python train.py --activation="swiglu" --normalize_top_k=true --balance_bias=true --lr_router=0.000815
Below are experts of layer 5 (counted from 0) of a mixture-of-experts language model. Rows are named router (the router's row for the expert), gate (a neuron's input weights, with its number), up (a neuron's input weights, with its number) and show model dimensions 0-127. Each number is 50 + 15 x the weight over its row's rms, rounded and kept within 0 to 99.
Before each expert's rows: "mostly gets" lists some tokens that are sent to it at least half of the time. This comes from a sample of Wikipedia text that the model never trained on.

# expert 16
mostly gets: " two", " several", " three", " some", " four", " many"
router:39 78 29 27 65 60 36 42 55 49 74 31 60 27 35 46 54 53 60 56 36 69 41 47 46 58 45 54 29 44 62 37 31 49 41 46 38 33 52 58 56 44 55 29 39 43 43 35 56 29 73 27 68 58 43 40 34 52 49 67 52 66 34 57 26 32 70 70 45 44 28 44 36 64 58 43 57 10 47 60 31 59 34 80 69 59 61 39 72 40 38 94 35 55 26 53 45 56 44 84 42 37 73 52 58 38 66 48 60 26 43 24 43 31 48 29 72 38 35 38 42 45 43 51 36 50 86 47
gate2:70 67 37 21 54 53 43 58 63 56 59 62 80 42 32 72 28 48 54 42 31 39 51 42 49 56 55 37 72 50 42 57 39 74 71 53 68 54 44 70 43 55 57 54 43 46 16 57 53 35 33 23 37 57 37 49 73 51 52 58 27 62 71 51 70 61 54 74 63 54 38 57 51 56 56 43 55 43 57 49 77 21 80 37 47 26 65 39 57 71 45 64 53 34 70 32 45 46 27 44 61 35 58 26 64 20 75 58 29 52 82 29 33 59 68 59 40 35 58 71 32 72 41 34 35 68 40 32
up2:37 51 29 24 65 70 43 37 72 53 52 47 50 48 44 34 42 42 41 74 16 59 32 68 24 43 28 46 56 49 56 30 49 86 78 56 88 54 43 73 46 55 45 51 26 44 34 44 66 09 60 13 50 41 33 73 48 58 23 86 57 46 47 64 54 38 56 59 60 53 58 39 29 59 54 44 34 44 73 68 52 35 45 60 73 36 61 44 51 63 36 72 45 52 48 52 63 72 72 45 60 45 52 55 40 36 38 46 35 47 58 26 57 24 34 38 60 33 45 65 28 59 45 45 57 53 48 36

# expert 19
mostly gets: "idae", "Scientific classification", "ensis", "hyl", "orph", "acter"
router:36 62 28 12 45 53 70 67 55 45 66 38 44 43 39 57 74 52 65 47 69 52 66 57 43 68 28 65 35 51 41 23 52 66 42 29 41 47 37 44 74 40 53 34 30 56 37 59 65 18 75 52 54 41 46 37 23 60 54 68 36 50 53 69 51 32 50 36 36 56 27 40 24 48 36 56 55 41 72 57 47 63 42 55 66 65 52 57 63 41 52 56 41 41 28 39 13 62 47 40 28 86 59 43 75 34 49 43 60 57 62 61 13 37 30 23 47 36 27 50 72 49 47 49 29 26 67 46
gate6:53 53 47 26 55 45 69 58 39 17 72 37 49 32 65 51 41 43 29 72 38 18 48 52 73 46 53 61 31 66 49 19 43 68 55 57 23 57 17 37 45 29 47 40 43 52 47 58 58 34 49 30 60 45 22 25 37 51 22 55 60 86 48 22 26 25 38 28 58 55 45 70 60 45 72 60 41 68 49 41 36 35 56 73 57 74 67 38 81 43 53 57 41 40 33 39 72 50 44 18 49 72 52 38 61 53 61 48 51 39 57 48 27 55 36 61 55 74 47 65 54 60 50 70 41 44 53 44
up6:49 69 57 46 50 64 32 46 84 80 54 78 24 55 57 16 32 50 65 49 27 73 28 50 35 47 63 18 79 45 66 52 58 48 57 64 72 37 51 33 65 59 31 65 66 28 55 41 26 40 49 32 53 63 53 76 67 25 53 72 21 28 48 54 60 57 61 54 41 41 56 53 49 69 45 49 66 15 60 60 45 71 42 54 43 47 69 57 36 57 38 57 43 57 61 61 71 32 23 67 40 46 43 60 37 47 47 58 42 41 52 31 63 42 55 22 44 62 46 25 58 35 65 20 68 52 45 59

# expert 34
mostly gets: ")", "),", "\",", "]", ") and", ");"
router:52 70 41 46 51 55 57 69 66 43 53 39 51 39 34 59 47 49 49 48 38 63 53 44 37 66 34 65 24 47 47 35 62 64 36 55 41 64 52 51 49 35 37 33 38 54 18 55 48 33 61 38 74 42 44 53 33 51 46 73 44 68 44 48 43 65 69 80 33 49 63 51 35 40 43 19 47 37 72 35 36 78 67 55 83 79 66 66 49 34 36 77 49 59 40 34 33 54 68 58 17 53 63 57 46 26 69 49 85 48 41 71 24 65 35 27 68 54 28 27 65 60 33 63 26 49 38 22
gate4:30 56 47 47 71 40 45 64 60 26 52 63 73 62 74 32 52 47 45 63 68 62 49 62 64 59 42 56 45 55 56 56 37 35 54 55 80 47 48 28 55 61 47 43 47 46 56 40 36 50 64 38 86 58 56 19 27 64 40 78 31 43 15 44 61 52 68 71 66 43 67 62 19 40 58 62 71 55 26 61 61 52 44 57 51 55 44 37 74 43 20 41 39 83 97 53 35 56 44 40 30 40 34 33 55 78 52 63 53 65 35 54 42 65 52 57 39 60 36 53 44 41 26 69 48 39 73 27
up4:34 39 46 42 58 65 53 40 27 58 35 55 32 62 17 39 32 43 41 44 38 53 79 78 27 52 81 68 42 22 57 65 70 41 75 52 30 33 58 52 27 45 60 53 49 54 60 59 50 52 62 48 44 51 42 25 71 53 50 41 43 79 57 58 43 31 25 79 30 65 18 68 47 91 51 31 58 51 49 61 64 68 47 58 43 49 51 64 44 60 56 34 75 20 34 64 48 49 42 35 37 77 51 40 52 31 61 71 71 71 54 48 74 48 47 50 60 60 36 35 35 58 66 52 70 59 40 34

# expert 1
mostly gets: " Michael", " Robert", " Peter", " Patrick", " Steve", "ardo"
router:56 59 49 03 56 75 71 71 65 37 75 33 28 32 21 55 80 58 59 47 49 60 47 58 52 70 42 52 40 53 41 37 61 61 51 38 13 55 54 63 48 30 65 39 18 45 15 42 70 40 59 61 44 39 59 40 60 64 50 71 37 48 52 54 44 49 60 51 29 66 54 52 28 67 47 56 45 29 65 50 70 76 54 61 80 57 54 44 65 24 42 58 46 64 39 44 46 76 48 65 29 62 64 66 74 31 41 54 53 29 51 38 49 43 35 39 60 35 15 39 65 49 41 70 31 54 46 64
gate6:48 47 39 39 54 45 50 27 57 29 57 70 42 54 32 41 37 45 31 33 52 52 70 47 26 56 59 61 67 19 55 59 67 35 57 79 49 66 48 34 43 60 46 50 33 34 50 42 41 39 34 41 52 48 63 86 78 38 53 71 29 74 55 61 46 30 35 63 50 42 68 48 59 42 44 64 49 49 33 46 42 70 20 53 76 60 82 43 23 63 44 67 60 32 67 46 71 98 32 72 58 64 41 62 56 53 38 73 63 49 32 41 52 33 44 38 44 25 47 49 40 50 42 23 31 39 21 40
up6:38 53 51 56 52 34 36 62 58 35 46 66 78 55 36 56 54 62 47 66 47 51 24 28 68 63 44 49 59 61 62 39 13 70 53 65 57 37 40 53 42 36 52 46 37 58 65 57 48 44 68 82 48 36 37 39 33 55 56 56 58 53 69 35 37 41 74 63 76 72 27 65 38 57 92 67 51 32 34 52 56 52 65 46 24 63 23 72 76 37 55 29 56 64 42 57 33 32 56 29 32 45 49 56 76 33 71 48 22 51 60 67 34 46 57 31 86 71 41 38 36 70 64 49 53 60 54 69

# expert 59
mostly gets: " | .", " ft ", " / (", " | +", "86", "–"
router:45 64 30 48 67 56 47 70 77 43 35 57 53 19 35 51 78 55 66 46 58 67 43 49 51 64 30 37 55 41 47 21 55 61 36 49 34 70 61 61 29 45 48 44 34 56 21 50 31 48 57 63 85 39 53 28 29 50 52 50 52 42 65 45 40 37 73 33 49 28 37 35 40 59 29 42 44 15 43 69 51 77 48 56 63 52 57 32 58 33 19 49 32 65 41 46 21 66 59 58 16 61 52 52 83 56 51 39 66 38 29 42 33 44 47 32 69 36 40 21 62 51 36 75 53 50 69 35
gate2:65 64 47 38 53 86 42 28 68 47 51 47 27 65 48 20 53 39 56 65 56 77 33 49 59 56 60 57 72 51 59 36 25 60 51 31 52 30 37 70 34 34 79 71 54 58 45 52 40 57 58 42 33 51 35 67 41 55 50 68 64 55 59 44 88 39 34 37 69 62 32 50 49 71 48 57 49 28 18 57 52 39 59 46 58 68 84 41 50 65 46 62 37 74 66 47 74 57 46 29 54 80 65 67 73 67 32 60 36 38 23 35 42 41 72 27 42 33 39 54 48 54 54 53 29 57 57 75
up2:70 38 42 60 43 32 51 82 57 52 69 47 50 12 64 63 49 63 44 33 20 42 50 46 38 55 21 45 52 30 48 57 52 46 56 43 46 58 43 49 55 34 19 30 41 66 48 31 64 42 29 26 69 47 57 80 63 43 63 37 32 53 20 41 26 69 43 33 30 37 51 44 67 28 54 49 54 66 71 78 79 74 64 14 28 60 46 67 52 19 50 22 54 44 66 40 46 65 34 63 49 46 32 40 36 49 68 78 55 36 76 51 53 50 52 68 44 58 44 49 56 53 41 57 64 64 46 43

# expert 43
mostly gets: " Art", " political", "ological", " social", " Historic", " National"
router:28 63 39 25 34 81 40 63 52 25 55 19 47 59 24 33 56 63 45 52 33 48 46 77 26 72 39 62 34 22 14 52 50 65 49 31 40 45 59 58 25 48 45 27 50 64 39 32 35 50 71 44 59 29 82 39 39 56 41 70 49 45 49 64 48 29 40 45 46 53 43 42 44 55 47 43 50 24 55 55 40 55 48 45 48 66 39 24 51 36 27 68 22 55 38 57 40 59 74 67 43 68 53 47 90 36 51 33 60 33 51 75 23 61 54 28 53 46 42 38 49 41 63 48 42 22 72 45
gate1:66 68 32 32 35 63 29 60 63 22 42 47 81 51 56 34 62 26 57 42 55 63 51 43 41 34 57 62 49 42 46 51 32 63 41 31 63 39 65 74 53 48 38 19 49 58 60 59 65 55 59 39 40 47 53 34 50 59 53 35 74 44 32 96 48 46 35 35 71 54 46 49 57 72 47 42 61 61 91 48 32 41 45 33 21 41 52 24 49 13 78 46 34 57 55 55 53 78 46 39 40 75 48 51 42 22 66 35 39 48 58 77 46 65 56 29 73 42 69 32 55 62 49 37 42 35 48 63
up1:56 66 47 17 42 72 34 32 63 63 30 62 57 62 50 11 42 41 41 56 52 47 43 61 41 60 71 76 52 23 62 41 26 66 66 48 37 35 40 67 50 56 59 33 46 33 31 50 44 52 32 59 68 53 54 54 55 32 46 32 39 35 75 58 60 50 39 47 55 40 62 68 59 48 61 66 52 51 23 51 54 60 27 29 37 63 41 45 43 22 28 45 82 62 68 35 39 57 88 60 50 54 44 60 48 65 50 33 53 38 47 38 73 47 51 40 85 15 17 62 68 18 50 42 36 50 50 64

# expert 15
mostly gets: " used", " using", " include", " included", " includes", " created"
router:32 64 34 23 34 25 68 47 56 43 49 58 37 45 35 59 69 50 59 50 46 38 43 29 11 71 44 56 47 21 43 28 46 54 21 52 42 69 69 40 56 48 62 45 14 67 41 38 60 37 49 66 67 41 75 46 37 51 52 35 46 69 36 65 29 46 54 61 49 53 30 50 47 32 41 46 72 32 59 51 32 46 46 49 57 71 54 17 78 50 36 60 37 62 41 19 44 59 41 61 24 51 60 60 66 39 75 25 61 33 59 40 35 41 47 27 54 48 38 51 81 81 34 54 33 22 48 48
gate1:60 39 63 36 59 55 50 41 60 25 49 26 43 50 58 71 48 62 49 56 57 59 57 57 58 52 36 61 47 59 40 42 35 65 60 33 53 35 41 54 21 51 50 36 39 59 68 60 47 76 58 55 55 41 15 67 96 68 62 65 40 56 16 63 68 79 54 54 18 62 60 36 44 40 57 39 28 35 47 43 36 58 16 38 40 30 33 40 46 22 34 60 34 85 45 41 62 68 67 77 49 42 45 68 58 60 39 13 54 49 72 58 50 34 24 49 35 43 56 52 57 45 36 70 56 69 60 47
up1:46 35 61 35 58 54 40 55 62 43 49 25 82 57 49 46 44 43 65 40 57 55 61 50 69 75 73 77 59 35 63 20 70 54 59 36 53 32 69 74 37 37 24 54 29 71 42 26 64 33 37 38 38 28 68 30 63 48 25 63 46 79 76 50 46 19 71 33 36 68 52 46 44 39 55 36 74 17 54 27 59 65 62 24 47 39 49 79 44 27 68 55 42 45 63 64 53 44 41 53 46 75 57 44 53 54 48 46 37 56 60 49 41 71 48 76 59 39 43 56 34 49 31 44 49 34 70 30

# expert 55
mostly gets: " |  |", " |", "% |", ") |", "|", " |  |  |  |"
router:60 51 49 47 61 60 70 72 43 44 60 53 42 53 22 46 77 59 47 45 58 44 66 62 42 59 44 50 28 53 48 42 32 56 48 32 62 43 61 33 21 29 40 50 47 65 43 26 37 54 61 54 61 47 54 45 53 39 39 69 62 31 41 50 55 27 80 58 58 35 24 26 32 57 38 28 60 33 73 43 37 62 47 38 78 86 44 30 71 30 32 58 41 64 67 19 47 75 51 54 42 68 58 29 58 23 66 37 71 52 63 63 25 37 67 69 79 38 39 37 68 45 73 57 18 44 64 45
gate4:90 53 51 42 63 58 59 64 42 43 38 35 30 44 48 23 38 46 59 40 47 60 60 62 51 43 52 63 56 36 55 67 53 64 70 31 48 47 22 50 08 32 53 50 42 42 48 64 53 54 53 49 41 72 66 39 70 33 41 54 52 65 36 42 53 37 61 41 61 37 52 53 74 26 59 50 78 40 30 31 41 54 48 42 73 47 40 27 82 77 52 54 38 67 99 38 50 57 63 50 35 21 63 49 43 29 67 62 58 07 59 57 47 52 44 65 40 57 50 40 38 30 60 41 53 09 45 45
up4:35 60 81 79 13 62 56 45 37 43 53 47 71 37 32 55 60 57 71 66 70 38 75 40 49 59 75 68 36 43 04 56 33 40 41 61 45 59 44 70 50 43 60 56 66 69 52 37 72 51 55 44 43 12 50 47 27 58 50 59 40 38 51 67 50 53 56 69 44 58 51 51 48 49 52 46 46 55 69 41 34 76 70 48 45 49 37 56 43 27 70 75 42 49 17 56 50 27 42 54 57 68 53 45 75 73 45 62 27 70 36 62 42 63 65 76 76 46 67 33 73 55 40 60 46 73 65 55

# expert 49
mostly gets: " Sa", " Ta", " Ba", " ra", " Van", " La"
router:34 56 32 10 63 64 67 49 64 58 69 31 31 41 45 53 71 41 55 44 61 47 60 57 41 60 20 66 47 33 57 52 46 62 56 28 42 64 50 54 50 27 44 28 30 65 33 43 43 25 50 19 67 39 61 43 38 41 44 57 22 45 47 55 56 48 75 67 55 43 49 47 33 76 48 46 42 53 45 50 27 69 46 64 78 47 50 24 69 12 50 58 57 51 37 57 31 66 65 55 17 56 62 30 72 29 37 42 62 52 57 42 47 64 36 58 62 35 16 27 63 71 59 67 40 21 37 42
gate1:35 44 65 36 47 47 48 71 41 55 75 47 40 68 35 47 27 38 48 61 58 65 17 40 35 55 60 27 55 56 49 42 45 77 42 35 54 41 51 35 48 45 25 63 27 33 52 45 65 47 49 33 24 42 65 46 29 45 51 64 45 56 63 15 52 48 68 61 27 51 44 47 40 60 59 48 41 60 77 45 59 35 52 34 73 44 60 47 74 22 54 30 56 66 14 52 49 65 45 53 55 40 67 47 73 43 42 35 90 45 43 20 73 54 47 64 47 67 34 53 19 68 44 59 36 21 11 56
up1:41 59 40 21 52 33 40 41 37 49 58 76 63 53 55 36 38 61 40 13 45 38 38 53 53 46 33 50 28 42 65 67 61 42 64 51 29 49 25 54 45 71 63 75 37 58 53 44 30 37 36 53 70 53 58 41 75 59 50 39 52 62 30 38 39 55 65 47 45 37 51 60 42 38 68 65 64 73 53 50 19 62 57 42 63 55 27 61 38 58 49 44 42 44 70 49 54 10 80 25 20 21 49 70 33 36 49 29 42 13 45 51 54 62 62 64 48 31 53 56 79 48 54 60 29 53 88 32

# expert 52
mostly gets: " new", " small", " large", " low", " largest", " original"
router:51 39 33 44 53 45 53 68 63 35 56 41 40 27 41 31 57 48 66 75 43 49 51 37 34 52 51 64 19 31 31 31 41 61 53 35 33 54 54 46 46 66 56 18 27 53 41 46 48 40 54 50 57 47 66 50 21 56 37 54 62 55 31 59 28 39 38 52 45 47 29 19 33 52 39 29 50 28 70 82 48 57 62 69 50 59 48 22 74 53 47 79 37 58 37 36 41 40 77 55 19 68 32 65 58 23 71 38 59 50 52 52 39 32 24 28 57 33 12 53 49 48 61 58 37 47 72 18
gate1:57 42 56 57 44 54 56 38 56 66 55 46 64 60 36 48 44 76 35 41 60 46 34 29 50 32 45 89 31 59 70 41 13 57 48 29 48 49 71 38 32 49 84 23 40 47 47 52 45 39 51 74 57 44 58 35 24 81 81 48 57 35 27 41 38 48 61 53 45 53 42 62 44 53 65 50 51 52 49 64 31 41 43 35 34 36 65 30 44 60 53 92 45 63 53 52 64 46 38 55 67 37 49 52 65 49 45 15 53 77 32 66 29 44 25 57 76 38 55 43 43 77 55 84 47 34 67 29
up1:73 20 62 41 57 59 40 63 69 74 63 55 63 34 48 62 44 58 47 54 60 22 26 45 42 67 51 81 55 60 44 42 48 48 35 71 38 38 42 74 32 38 37 32 42 51 74 72 38 74 50 66 34 52 70 43 42 45 47 74 30 67 25 55 47 74 65 51 36 60 32 61 47 51 44 51 28 63 68 67 65 52 56 73 47 62 44 65 67 40 36 74 38 51 65 40 37 47 39 78 62 45 58 59 51 41 37 59 22 74 46 51 55 74 40 50 53 34 94 29 68 57 47 65 86 58 45 66

# expert 12
mostly gets: "X", "BC", "II", "CA", "MA", "BS"
router:46 79 41 38 41 45 43 60 67 52 60 25 51 25 47 61 66 70 61 53 60 41 58 44 38 42 47 71 29 49 43 52 39 52 62 45 16 64 40 56 47 48 40 18 41 59 33 28 59 45 48 34 73 28 69 30 50 79 40 51 50 45 37 60 44 54 69 55 40 42 46 35 54 45 29 55 61 29 63 74 31 54 63 55 59 50 64 31 57 57 23 80 35 44 17 72 17 58 48 52 27 50 45 47 51 26 68 66 61 36 35 42 41 70 60 39 54 45 41 16 77 60 52 89 34 35 66 32
gate1:59 29 26 29 40 53 56 48 34 52 25 45 50 68 62 61 64 54 51 58 42 62 65 47 52 45 56 82 40 49 57 28 56 47 56 63 38 34 50 38 65 54 40 43 32 75 34 54 32 38 55 54 82 43 42 45 38 55 46 52 45 42 47 47 69 95 50 31 38 37 34 43 34 50 66 43 65 39 45 26 71 55 30 74 57 77 50 93 41 48 43 63 69 42 40 41 40 42 37 29 60 09 63 52 61 37 34 49 43 23 36 52 53 62 71 37 42 31 85 46 89 34 33 49 60 41 56 48
up1:42 68 68 59 36 27 53 47 78 42 45 56 54 44 48 42 61 53 45 47 45 44 30 52 51 63 53 18 49 79 63 59 65 42 30 27 30 77 47 50 26 49 46 69 35 38 65 45 68 46 57 34 26 64 58 73 65 33 72 50 70 45 45 73 44 22 32 54 67 66 32 66 58 41 55 62 39 70 38 58 55 33 68 67 65 41 41 52 54 47 51 23 29 48 58 18 61 64 74 67 32 59 52 49 53 49 60 41 38 90 48 34 24 41 74 65 47 60 32 59 16 26 30 47 45 41 43 35

# expert 42
mostly gets: " directed by", " University of", "=", "ed that", " Dr.", " known as"
router:31 58 62 38 56 57 48 77 64 32 60 51 29 34 35 29 58 59 58 36 55 46 69 45 42 80 36 56 46 34 37 32 42 49 32 60 24 53 49 40 46 53 66 33 30 39 31 40 48 45 54 34 78 24 70 58 42 48 44 73 55 29 40 35 20 40 75 70 41 21 43 52 35 68 40 52 73 33 69 42 54 75 79 42 57 50 71 34 60 31 44 62 40 43 43 23 38 84 82 52 39 62 72 65 68 40 64 56 62 49 64 56 39 39 36 31 60 38 25 34 37 62 49 46 31 47 58 34
gate1:38 50 49 50 57 63 52 46 71 45 73 43 49 48 54 58 72 61 41 85 37 56 63 42 53 38 57 33 53 29 46 55 56 32 31 48 68 50 52 76 50 20 55 46 52 31 40 59 26 55 47 17 67 33 48 49 62 57 65 66 53 67 92 43 48 50 60 53 32 66 32 58 61 45 44 71 57 56 64 60 38 62 18 06 69 52 30 35 38 42 63 59 52 37 37 56 32 70 67 54 28 78 41 71 78 33 58 86 47 62 53 60 59 44 31 80 48 31 47 46 50 53 85 52 48 57 56 52
up1:54 58 39 50 68 49 56 45 44 57 35 52 32 47 57 40 49 36 50 14 58 40 32 42 38 64 31 40 42 50 51 27 45 75 75 33 38 47 54 40 43 71 32 60 53 62 80 42 63 45 48 80 34 63 35 52 34 50 24 40 38 45 50 69 66 24 49 49 38 71 70 44 37 75 37 31 27 64 38 39 56 19 94 82 49 39 55 51 53 46 26 33 64 79 51 47 68 37 35 30 69 63 38 19 57 38 42 48 52 41 47 55 57 81 58 25 34 38 61 41 51 52 32 42 35 46 48 67

# expert 25
mostly gets: " (aged ", " On ", "On ", " (age ", "| November ", " age of "
router:45 73 38 42 57 56 54 79 52 20 54 38 66 57 49 58 59 65 42 56 54 49 38 38 54 46 27 73 57 28 39 52 30 68 55 31 41 37 50 44 54 51 89 42 43 51 35 47 38 32 50 38 66 24 45 40 25 58 42 60 58 36 52 48 55 34 62 40 27 38 35 29 43 62 40 34 70 28 48 50 33 57 31 50 92 56 80 25 68 38 27 64 54 33 58 49 31 58 50 83 20 54 73 44 85 47 43 45 64 29 35 55 28 59 30 54 54 54 33 34 69 77 65 61 51 53 62 43
gate2:50 41 48 26 46 49 13 71 40 35 49 58 56 58 38 58 30 58 61 58 55 67 41 29 50 49 68 52 54 19 40 72 45 41 47 22 42 33 61 39 69 34 73 46 59 50 24 49 40 50 46 42 67 37 17 26 38 38 50 45 58 51 48 28 43 45 32 51 50 28 32 28 40 31 30 62 53 54 45 47 39 51 32 59 80 53 60 66 41 41 49 75 41 25 75 49 41 58 53 77 45 37 69 31 88 42 53 55 53 37 53 50 54 23 73 59 69 50 30 36 55 63 64 91 60 52 79 52
up2:75 48 49 42 53 43 54 60 60 77 72 80 47 50 57 42 45 51 45 35 33 44 66 43 56 45 39 57 49 53 83 49 91 59 61 68 38 60 33 76 55 29 42 42 29 41 26 52 55 57 55 76 56 84 22 59 55 60 29 77 43 46 78 40 59 54 54 71 47 50 20 45 47 51 70 63 69 31 52 65 53 59 34 26 60 42 41 46 36 53 68 83 32 55 59 50 41 50 63 58 66 81 66 65 42 60 38 27 34 33 29 41 50 41 44 59 30 63 30 73 48 39 31 42 39 51 51 76

# expert 20
mostly gets: ").", ".", "\".", "s.", "es.", "ers."
router:36 64 31 46 59 70 38 61 83 49 68 27 50 53 40 29 65 44 62 33 58 50 63 34 44 50 25 26 37 24 28 42 61 53 61 48 16 40 70 35 49 33 76 38 64 72 50 42 50 19 44 56 70 35 61 52 24 70 48 64 45 38 36 57 39 35 71 44 35 39 52 27 43 51 57 68 54 31 67 72 46 50 64 27 53 55 55 37 63 37 24 68 62 77 34 35 39 57 45 61 51 59 31 60 41 27 37 67 39 45 76 69 17 64 61 38 69 38 50 37 68 58 34 62 30 39 58 44
gate4:47 51 39 20 54 36 61 42 74 26 67 28 40 63 73 51 57 63 36 49 30 65 51 25 56 73 26 77 43 47 30 57 48 25 40 67 34 57 38 38 51 37 33 40 53 38 26 57 30 60 47 62 51 56 63 62 33 57 55 49 73 62 77 42 55 40 51 55 60 67 51 69 80 48 51 22 55 46 34 64 36 36 59 57 46 12 56 55 53 70 45 66 76 74 22 37 48 32 44 29 47 68 66 77 42 50 60 53 53 34 52 50 70 62 72 88 40 61 48 39 69 40 35 47 51 28 40 37
up4:41 67 19 49 52 36 54 50 71 99 69 29 43 53 65 37 40 37 34 60 65 71 48 51 59 74 44 66 80 64 53 34 27 39 47 37 48 59 88 35 68 45 49 60 56 39 47 68 27 50 66 46 43 50 59 51 83 58 50 57 56 55 50 46 41 52 47 19 54 37 57 40 73 20 44 40 73 50 53 70 41 59 67 31 45 22 75 41 31 53 34 57 42 56 58 72 55 59 40 27 53 37 56 74 71 49 57 49 57 43 70 74 36 44 68 52 22 44 42 47 70 40 48 32 32 34 67 44

# expert 61
mostly gets: " to", " during", ", in", " between", " in", " before"
router:35 35 42 29 39 40 51 61 65 21 47 66 36 52 36 58 49 63 55 80 65 79 68 50 37 64 61 76 23 61 69 41 43 71 52 34 28 53 73 49 42 68 43 59 49 40 44 27 64 16 42 40 40 58 58 45 46 32 32 53 21 50 53 61 48 32 68 24 57 22 43 44 61 53 52 59 68 37 74 53 46 59 46 48 42 47 64 28 50 63 46 59 28 72 76 34 21 91 60 54 47 66 69 35 63 45 45 44 61 32 77 62 63 62 44 68 58 31 51 49 25 43 25 61 40 47 46 38
gate1:77 99 59 77 53 36 36 40 62 39 34 20 77 40 37 55 46 65 72 31 62 37 62 60 34 55 16 48 30 63 44 60 46 28 60 53 58 51 73 21 81 57 73 49 35 47 25 47 69 41 43 49 52 33 53 48 60 44 38 45 52 41 46 33 71 53 47 49 55 40 56 49 62 70 59 61 38 69 34 45 67 60 71 48 46 47 44 71 30 68 44 51 07 46 51 68 45 53 52 37 34 63 46 59 39 31 43 16 33 66 61 36 72 59 62 46 39 45 55 46 64 42 80 45 68 46 56 53
up1:59 14 26 37 55 47 58 37 39 55 52 80 72 53 45 68 45 23 47 31 33 62 80 40 73 48 59 46 54 79 26 47 37 77 38 67 30 56 60 66 38 60 53 33 55 46 68 59 47 78 57 41 40 79 78 42 32 71 36 28 58 72 40 55 47 46 50 38 20 46 22 12 58 48 31 38 63 41 71 48 66 49 32 58 60 57 67 45 66 55 37 43 47 41 75 36 47 49 25 69 50 41 52 57 57 50 45 64 46 52 65 28 32 52 54 74 55 32 35 60 33 68 53 56 58 54 55 63

# expert 53
mostly gets: "300", "150", "400", "700", "200", "500"
router:62 85 34 38 40 48 81 78 91 49 41 47 32 16 21 47 76 52 63 75 36 57 63 38 56 52 12 61 31 62 57 31 40 53 56 38 46 60 58 57 40 31 60 27 42 50 41 47 33 45 58 55 71 56 52 40 31 54 49 57 50 37 37 72 31 49 45 66 42 41 40 52 31 37 45 52 73 19 75 62 31 50 44 72 45 71 45 46 64 57 42 53 44 54 50 62 39 80 43 46 45 43 60 31 62 24 52 59 68 60 48 47 16 42 40 51 90 53 54 53 38 43 43 62 43 25 52 41
gate2:72 59 31 66 60 42 70 51 61 53 59 92 45 35 46 65 40 52 52 32 39 28 57 39 28 65 48 24 65 56 27 30 53 49 40 36 48 45 88 45 56 19 79 43 56 50 24 27 46 24 22 45 56 51 58 67 55 45 58 43 56 41 65 50 62 50 54 65 37 51 28 53 61 60 33 44 18 50 76 48 51 40 61 67 50 37 72 57 63 48 61 39 54 40 44 59 48 45 46 50 44 52 42 64 33 62 27 64 37 62 49 46 38 67 72 73 65 75 31 39 69 74 47 72 70 62 88 60
up2:86 45 40 81 75 26 46 47 52 40 37 50 42 50 46 55 43 39 67 38 42 38 58 29 38 50 64 62 73 39 36 60 61 52 40 59 61 45 57 44 60 45 63 34 55 65 19 30 39 29 24 00 55 39 49 53 52 28 53 64 53 61 32 41 50 74 20 38 53 55 15 48 31 52 48 38 57 61 57 55 37 54 76 50 40 34 71 46 65 72 59 49 57 52 37 39 38 67 30 62 45 63 33 63 39 53 39 47 32 53 50 27 33 53 61 68 66 67 29 32 69 79 66 73 67 32 68 41

# expert 8
mostly gets: " | MF", " | ENG", " | DF", " | USA", " | FW", " | United States"
router:60 72 42 37 48 62 61 57 58 43 49 47 46 30 16 50 68 59 67 48 55 34 56 46 49 52 42 56 46 44 57 18 33 71 31 26 22 54 54 53 40 59 36 60 46 38 27 26 39 38 46 38 83 29 35 47 42 56 30 66 57 36 51 80 35 42 72 66 42 49 35 55 37 62 42 46 51 10 64 61 42 65 46 45 69 66 60 43 67 37 37 76 48 53 36 45 38 68 67 50 17 45 53 52 83 19 69 57 68 50 45 50 45 69 55 63 75 47 29 26 61 67 32 70 46 23 62 58
gate3:67 41 43 38 51 53 63 37 55 59 47 26 56 37 31 44 99 46 41 60 31 65 54 38 73 56 54 60 35 32 57 27 31 38 55 49 85 54 38 46 35 51 39 50 29 36 36 27 27 38 27 38 43 63 20 26 51 56 35 45 42 84 43 67 68 50 70 50 47 60 66 77 75 51 35 59 78 65 61 51 63 39 48 44 49 50 41 61 56 43 48 57 74 58 41 43 49 52 66 27 53 47 40 71 51 53 38 42 43 37 69 53 35 49 75 41 63 58 73 54 66 80 63 46 58 09 69 46
up3:25 43 42 56 38 24 77 37 54 53 51 34 60 51 61 81 45 34 77 46 53 54 36 61 50 37 67 41 55 43 43 60 56 46 34 36 64 30 53 46 53 60 80 59 52 32 57 64 57 88 62 46 45 26 50 30 45 53 35 69 48 42 62 70 39 31 51 08 43 48 54 80 62 14 47 64 49 55 44 46 60 35 51 55 47 64 52 54 48 59 62 36 65 51 62 16 26 45 80 68 23 30 36 55 65 31 69 58 57 35 22 34 73 30 42 69 41 71 76 37 54 38 52 48 44 62 57 40